python train.py --d_model=224 --d_expert=160 --activation="swiglu" --moe_layers=[1, 2, 3, 4, 5, 6, 7, 8, 9, 10, 11, 12] --n_kv_head=7 --head_dim=32 --norm_place="pre" --rope_fraction=1.0 --qk_norm=false --init_std_up=0.0251 --lr=0.00499 --lr_mult_o=3.0 --lr_head=0.0109 --schedule="wsd" --decay_shape="linear"
Below are experts of layer 7 (counted from 0) of a mixture-of-experts language model. Rows are named router (the router's row for the expert), gate (a neuron's input weights, with its number), up (a neuron's input weights, with its number) and show model dimensions 112-223. Each number is 128 + 24 x the weight over its row's rms, rounded and kept within 0 to 255. Numbers have three digits each.
Before each expert's rows: "gets" lists some tokens that make up at least twice as much of what it gets as of all text. This comes from a sample of Wikipedia text that the model never trained on. Tokens count by the router's weight.

# expert 3
gets: " 1", " 2", " 3", " 4", " 6", " 5"
router:132132082094151119114108111094102116133124170135142130135124179127145120114120119079148086146101138113094102151098092128151124116126112140110149115133127140126093090117138159150091141143148157153105151104135142153141134137145095082136111092116158093103152104142155112145098142106108148106163113118102090147164111091138110107133089122141
gate0:137111110135129138133112103117126128115088133147107142136139146135149145118116134113111128122191154099143130119120112141143115108155130118112158080132137154121170140152093126119128143098123137123109150186097136121122157109107105120135126085085190140121140088122121148125087148147111120160119100079162211121184126126140094136135158181094
up0:106158141151165171093102110124106129104154150118155139127149141093099127150123125098081097128130131161097172086129127127164118131117161154128138155133103107118147129125162113094134153140140137131090098141122115107105106113158132146119107096090160160156119095143108136205093182120163145134089130077148130104161107095110087151142089121149
gate1:118164090087113128137120108112120146104139127112106085087167104145101149119102143115099181097109127147112147079129139147152106099117131151098151144142112120122114144147129172137129162086090154128163102127163106149093079129126088131149120082136153133135140142129119111090120142166143131132126122132100134136160127177110137114080166082109
up1:148114122132120087135112064104148117144111119119171144112141131108127179124111119103135157101155108154096134120082134098137088140126149114125160121124138116151119105153147129135143149127122155124131095197130112134093171104108147082161127121153094111127165182133128117129118169131153141114120117144123128118128141134135117080080172144127
gate2:145114127120101101163111159162131160105173150086151071101111125179132098098130124118117124086153067129114100113118157119122147162127142124150122116151106116153099115125137142105136114138125116141154162095101155139148085091113109089142135088093133150153116132134134111128094112128159187137082184083144106136153116130087158102132169119126
up2:156130111097148126115161125096137109110113091149095141166168134134079139132171136093113116134103128112177163182122100144091148139146125106139110119138134136127150092130113133155148142164138159136113123189144108123091141142170134172100119150152154112094121135116147155141162121121137141161128093160138110141110193060132134098097084130115
gate3:088123137153127133105121142101131137124167121121117120113113094153140122116123145102139103117143132140148117155169117114124177107095098181143134106111133157125135159126111169094108123122112105133153122159133142107066169110076112092144109145126127110114161145095143131138140128168135096110150105175150139127135121165109149125136080112111
up3:119142144136115122123178144130117164116166103110130151124150104154116149106140119110131116098128120118141095187169082148166150112127057131159130108136126151124081168143111147130142116132101094125161092131142143112122105137088141098142110145146073123136105144126112102153146078138126151119145133142119090117147146131085130144176118090127
gate4:088109156122157125152087177135129115100150129103141129171097086132149166115112143157167128155095148129122095155126127157132102114122124103105117124141123139143125114173106098109105097161108141155106086098144135122132124119115141129120149148174141124113106167070144122132094106071140120122157093146115139129116101116122152125117157118149
up4:131105123111151160121115113131126130124117148144145150083090113115129115149119120106096109143156131093084127104112112128082141100140130132183118116117094129111096106085130124144127135122128126093188137098120120141133125143132106169131103105111124128093138078106116105136155124090145114165097146156127113136109126138110109172122104122080
gate5:148114096172157145172117173185102143133133151145111142124097142118150177129136160108121131125164118136131145126145087132153145157084111143109123130083130133129157062152095147146143140104157123104114110094127136136127198158127126120119146147150098158125148144139147100147108145099118133141167139117131110095127165128176174114136166138124
up5:095095124137099116137133138105136107089149140127140140158128135139121117097118127144125107120102152131089134137140138113099125097110102077126127163187148134112099148130128093129156103153146164120105156121113103117137110132120154087133171140156130126134106101161121143065105126117115161108121129137136129134152093110141129101111157132121
gate6:103097108127173117150100131092166105129095133119119142127103149166138146110150128120148171088149112140119122106122144143123161151154121139090130092135150114098105132081131102134185117170137091140116192109129104177139106154115131132112186109154124141160166115153135121122151162143105204127095104121116088124134119079114138139159117141151
up6:132148141186094132154132106204121082145158127145141119132153088092167095170136091105107087171105123159117135102146087108132117142101159110145105116131112151136144121129133120112078151108117133149125128165144128078116150121121107118084106144126095145127129167133137150122156089152137099124133148128103133108116110165145155092139102165147
gate7:130176134137135079158137111144092124136152096128120128133082117135148119091105087107091116105112105109128164141122118137105112117113140094100121121135094097123110142145072103141091086119116137103095097129122144156120164128138154176131131096105107188136137137097099129091115142126118111143063112125106125135102146189163106122146135093083
up7:148135126136133141102138133053143135112122126160111122134133145147113125134131170126150176107104115141109134121126105153133139140121120100095089119137156176130151131122138144187165132138148133151157173136125106132158140136151146135138084149129128095113186133129120105111112129131170139086152154135070130148121153187148140086188137129158
gate8:094131090104125146115097164116093124093095110136181144150149111082144154105123146114139111125114129179081141150161146131159125093137132116140115169119103148094150109133153145104106127117155106139131102101168163162124114098175111119169138151138098091121111163114116143130098126156146106132129144114115099121175142173184121127118124125115
up8:115120121139134131122099130140078155123095170126171174137130099099173147104118116129133137150136110157131138169167104119170108115089149119141106144140152129085109121122190121112132114168142149138094116114176119108159127095157096106126121157140105079153126138118114148130104123150127143100129145102091144096139101118176121103130109117166
gate9:122126132133094157091137111169140131173076154112157188141128129119136085123132082138204124129118106182126097121167121115106143109085101133109126163151102149156139145090140084148131132136120155128129117128098094092135100108127129131123157081129133159125159126100145123099119105182102092146122114090130092149129133129114123161131113096094
up9:120129122146143129123130130116171151093167121111126115158122148122135100161133169107112133153131107121171125170116141112088096144134139111154106091141110166130186137142167125116116112101138137138133126133129129131125164132129148156143105107156166097139175127193132106172115136127135148142151059157138152148163101121078082140123161145107
gate10:153083125114138108123123128129146118095172094143143115164139086133135124129159148161137089113131104168112120135161118123129145074112160170096150103158145122119171131122144169145085146132124120150128111129148121118119145104149115152138178148160141177107104184143127126114160073116097153153105111119096177157133093154155087135118121154133
up10:117165110102105140129097083156143117139131136131147150120151137113103107131127075144115117119116135135135088095126106109108090127093107143150126148141127083146096145141149090170129144101100115098147144106143123093114126121155097157091081138128153139124130138184125169144143144144116122137122127108125109115105124110159099077157095117160
gate11:120112132148078118124149146123148122097107159097133140133125136134180085141157098161157133117122126080073118099132168126090105130138133128104099117148127101118118131170148139143156115109163130133156132098143160157149118106140089097120102126161086146165146181135149174124110137096099115120139163139185108092096137116126125153146105195138
up11:084132115134130101156146089082098109191113129168127104160127119123099120145124119114150088145152127130082177139190163158176156126121127104105110138110123157137107129114134181083139080173132138082109101130146126093163128147151167124130072147113119119092122127141121113146136115189124126115136143164119140155121123174144132155141125114125
gate12:120127172131116090139144111100139155154132122127121105145091111125089130096128185147107108119140109120119095138108162124114113160136128089121181129139135118134168125113091156123139160104129118149113156126130153124148187101123192079126154115106121141126112093112148165168094085122129102141106129104139143122148153115133094124092119151113
up12:169146126110122151113111136073100154130132092150138089113072092173137086132102152088172120118128132142147131110105171136099142122147103138147163163156129105124153134140125111141102148105157131157110152149144120110127156135128109105113153106138103104183103142103098114114100097149092101148077125084102108157136108129121137104115137160121
gate13:142139186132162140160131143148127119111148130136105134129139111129111162110101113115128156126142147154108109103136101121130156110141126152169123159110125092124073143084091074093101162140104144128160110118094120151121108116136098153145103117158125127175124138153156113090086107132063118117159133176126139095118119100147161137140139129110
up13:085093153123125127153103139155169153112119098120174160087163148129114105153097143124154142144178144120122105126182109147125129098154077134142159177134129115114072161101077074110097123143091148154131118153120114126113085135102115135135155113109121132158107118152123139128136094111114146135172128153151132151129081073122145148111144134101
gate14:117133125101099133108087136130166143084128102098151164147117086165116065146154123118132097118120122167132093142124155085140074120143147094118104116152169101166138116120135141143097135104113145130140137129114078134109137120131091109127151126168130146079177119160133138137134128118108126158096102132105137164154114112113073130112179128117
up14:127105153131106129138102124140152130128161135155118190126145137115116152117154090185146126141130113140082129140121108158127124126090069108113147122091154152111120137160129113099168128130099131100120133106154148107144117138148125152147074167133129148107063164113115131066145145151135121123105175138120100138114110114104141109126126101181
gate15:157147134145153123124150147100151150125085142129134153114095150174161087120113129173120144154182151086146109124150125133109143101145131105054165099117158150135181152159128125125099171114113091107126138125134119126139155128126097146139095123123113168113161158151151079113158180167130099134091111103141131137121148112127116111113075147104
up15:145141149112128138110157143155115119152180125078097145134162107144156133130138169102156107151103123169099121136132166134184092111142108128165104094125123135127165145085145152106119112101103135087094078167141146131139148138145121108146118149101167105121113139102104146114128125108081149130126085154118126103166115135092128102135127165092
gate16:144109141112102163145186137130119118153156147146165115151119155116111118135124114147142125118154106174085074123172158099158122108138090116132115106125123157132141142079132120156109116109115130122184160139111159136096151147173134112098096108151100096100113113109104169162113133150150122130129130188096115112120099149107102067059141123146
up16:140111181106080132120159133147117110138159104135120137128113130138132143132145121124185142160186117139133147163124141125125129113138092109126138129144121154146135149119136118192104118123122126124150109113113130131099163103133088136128135105137114112128149118140062115119105173118138113107116151168090109109123088134092127094097102133105
gate17:197148122117095141096120136121127144129117143073100127104094142156159109090144174109088126115148121124123129158088097131105146101116131114120120155159122133143173169113130196133114124113125129139120091085128142092117135170132130103143180116117112125111195135145119106146152130138124104076136137149089077121132165137163110113206191115141
up17:139133123157127120119121116110140143139128094167156176127104117112179128123087122110144122141111140122151140109151108145147174127121106152104154150115156178104171108128125093114118128131154130112127114154096116125087099141132154082131106136140151090103122111158117123151133128138101154098115150084140163104132154091118122119097125094150
gate18:155122116140181137124124113123160113099127144081164165127125126107150121096076102072160134135122162105126112107173114133160113146110144129122119116127127118122176145110125105154104128163132085052120116144138134168125115122129124102123116130129122129118128136149061110168123112125098130115152132121115139145121119128150113156141130146093
up18:091123079113125089130116115078137113158120137111129121097077130095137119130084130148166158126132127145139110086125123145119115131106163119113123066133147119110106127098126123130142117137135092169120119125151146129084110130138092167147099133099131117124149127151134156141152119155104165126137133130175110146069135122153103140121154107153
gate19:145161129128118094103109151145093098141098137134123152115145125138125121127135125123091122127106131120138167104100124085107104155154068145135073131113150099159124099170085141115088129154088108129160144097086170151126143132159177120115128124117196099131145168124143097128120119122134142139120158066125160133142109135160129114129140113135
up19:135143125098129132120109148094150115117099149116115115117137129158161117080131101145138111108092102117143106130094098111172110133112130129129124103169128106122089137161117117146118128147147136140126115092131126142157107110150143174168137184078111132186144112115097122134083119157125062162093117133167145183096097138140133175095151135091
gate20:129109128149131130107106112170130146111137116132109124101114156099116215126107086106141132109118140127090095103110147123111100148127118073125148156140109122126121150137117144069136090149117136185101104146087134115134135105134120064138126149117128124122110134106143096103108107094179126145128163116154099115133112108143166144101148082107
up20:132128098177106164095088133151097107152150177112125128169140125090095144118074143169136152162130119129065147155162174154164160127158097070136092164193108153108142126157117118136141088112122102111079147131177137168156089125110158088113130139120092137126146144121132105133119160133127124123103132062174066114122127134098104127154134110119
gate21:121077128155172115180121132097131184136113120139109117132153203140098148119125147107141159117118144160139139137165137132126132180141127121123157141147141141131099142146124129107124102101136115177146139113161142170146114142152124146163186117166129101150165124154145121107144146109093145150118149132119085140103175114127108108128129124156
up21:137105157175132143097092121115117133105178124098122139161121142113136098115099175101155119142110105183121113105165093139167152122147099141159156126133094143126105126129163138097096130125165150136125172102130138066144134173126135142129144130157113103163154112159118151123101111106091145113135099170104113157116136139091126094098207128130
gate22:099075108120131107137130119129158080105118094117098128107149154128077116167142119135155116147140125123110106121117140152128111142120124117127106116150139096133145140133139139151097124132152112123153118094116135140113139152146131109148131159137112152151135095131166154131122132147097066120099153123154073120173150128158122120147122120151
up22:123171138104115139118154120160174139121113143142119150076153104097094135142119125147143110142085119112106092150124164134128134147142142110134139140130141112142119079132183081147153144136123114113135128137105123147133120092136112115101155098132188176146151107141130140090067125081139139150168124143104115148142127117100131154134075134137
gate23:111144088153167113182122118145105111093141136126138122134137101146113154113138079137131091162113107189086140156126125084133112137129124121125122082141104129142101090106146167123112099131134115165150127094149183118116161139107143093143136098093138173077102127131130098155156091124135143137073123126101110093144109166088157153140163109132
up23:151162112150121160113129152123112188135123113140132125122126134154108133094129112176119155103122124081140127070172139139159118120098185137151108177117114111134119112148118151148125175133097149129167108122128094123137116131110112097121089139100106108131203179138130126099148146166102168116143128124109109132126121125106096106114104111121
gate24:075131108090134095133091138092109105141130101141102159155152142182147141129156166184167143153160083104154120076152143111081135131140089117125131160101143080148145139129139144130088091129102067140108108127118110097122153136149144095136143109107140145145155116146167075148068145114084177130106128101128128152158145123122093097135104144110
up24:161108123117126140102148118145141119113117159131139139131086118103120152113112111106111125145133141135163149162133114110099129105109154152154102110130128145087141103120155121108126125157070131149120122138110107121181131106155147135133142156115145097140134132120137156132076124078134160110157141143129132134088116106116133134168115134121
gate25:135124128119120153121160121099108148124124075108171091131133129157111109097108145151133078128144107090146115090136119135141156148102104107174127144090132107144113125136138117122096126124120109131136116155124123096094116112140125121136163121143186141140132111120131114151102170144190133097166150095111149120193163130116103141146163138107
up25:125119105102152134089127104101127161153164125144160135128162130160132169131125113136121086131126130114104124106140141101141105114146133123152161100113130139146135117112079153106115127113122093124110156147135178112082103164130150118142162140111193158146133135131114128188118148159163163092119133104166123124145133107184089109128103119114
gate26:170149101101138146130168169149128085073129106142135086092143096134143140142073138088130133140108164112089094121154184122095118052150145149137132140135088104143082115125115101104104134125129161110131141128137137137115160120104077113067153149148143111115128096113105127127146163128125133153107123130128104128122111076099106156123136171144
up26:118128103113094155111117111115106130103134153103123081161113172109129075165090104119153134116135117118123116111168159105142178119134140135114126120118127089147107137122121165108138155115077122125082118089117149102138125104085098165137117094107156111172100138138114104108096139135166134125127139116112101137121157065072111162108124114114
gate27:148086101109134148102126163084116151121113096131107086120148123125113101100104142117164137160133116146113125108148132107115119152115113126155131132143137120139083119099136157120144129180153124119112150133158131141150100111134116133115152137148105180118145123112109142082120104168120116125120141165154155128147156075147082146146150160132
up27:156111106073087175157140083112108131094139126110115108111108099189178085147123100160141152107156142103162109137143136121086128106123195118140119103136137060093121153126141165127114147122145123092120122094086166146094165113110106124101125167146119131113132071110128099140140164108121127117100118112133121124128139147134121152094101132115
gate28:181135124089125110127133123142145130140154121147142141131136159146166158137115170132161128100097104155100142132135174109110137111104116088099171154141083102147125164125138128104146142144180133159141142151089081126137111153129121116100184123082099151129127146107148124110132143118134144120121150075111110135148128111076141155093114105095
up28:173177093140122105143155157114140089149157102134106110113148165148147149150133153112150138114084137177116123133131134108161111094128108080080127128178122124147115099097141121089094145127113149165130136120111100157094117115116110090126142153125134096097143150095106069112133096131104135128134115116106131139132137097118110115121139150114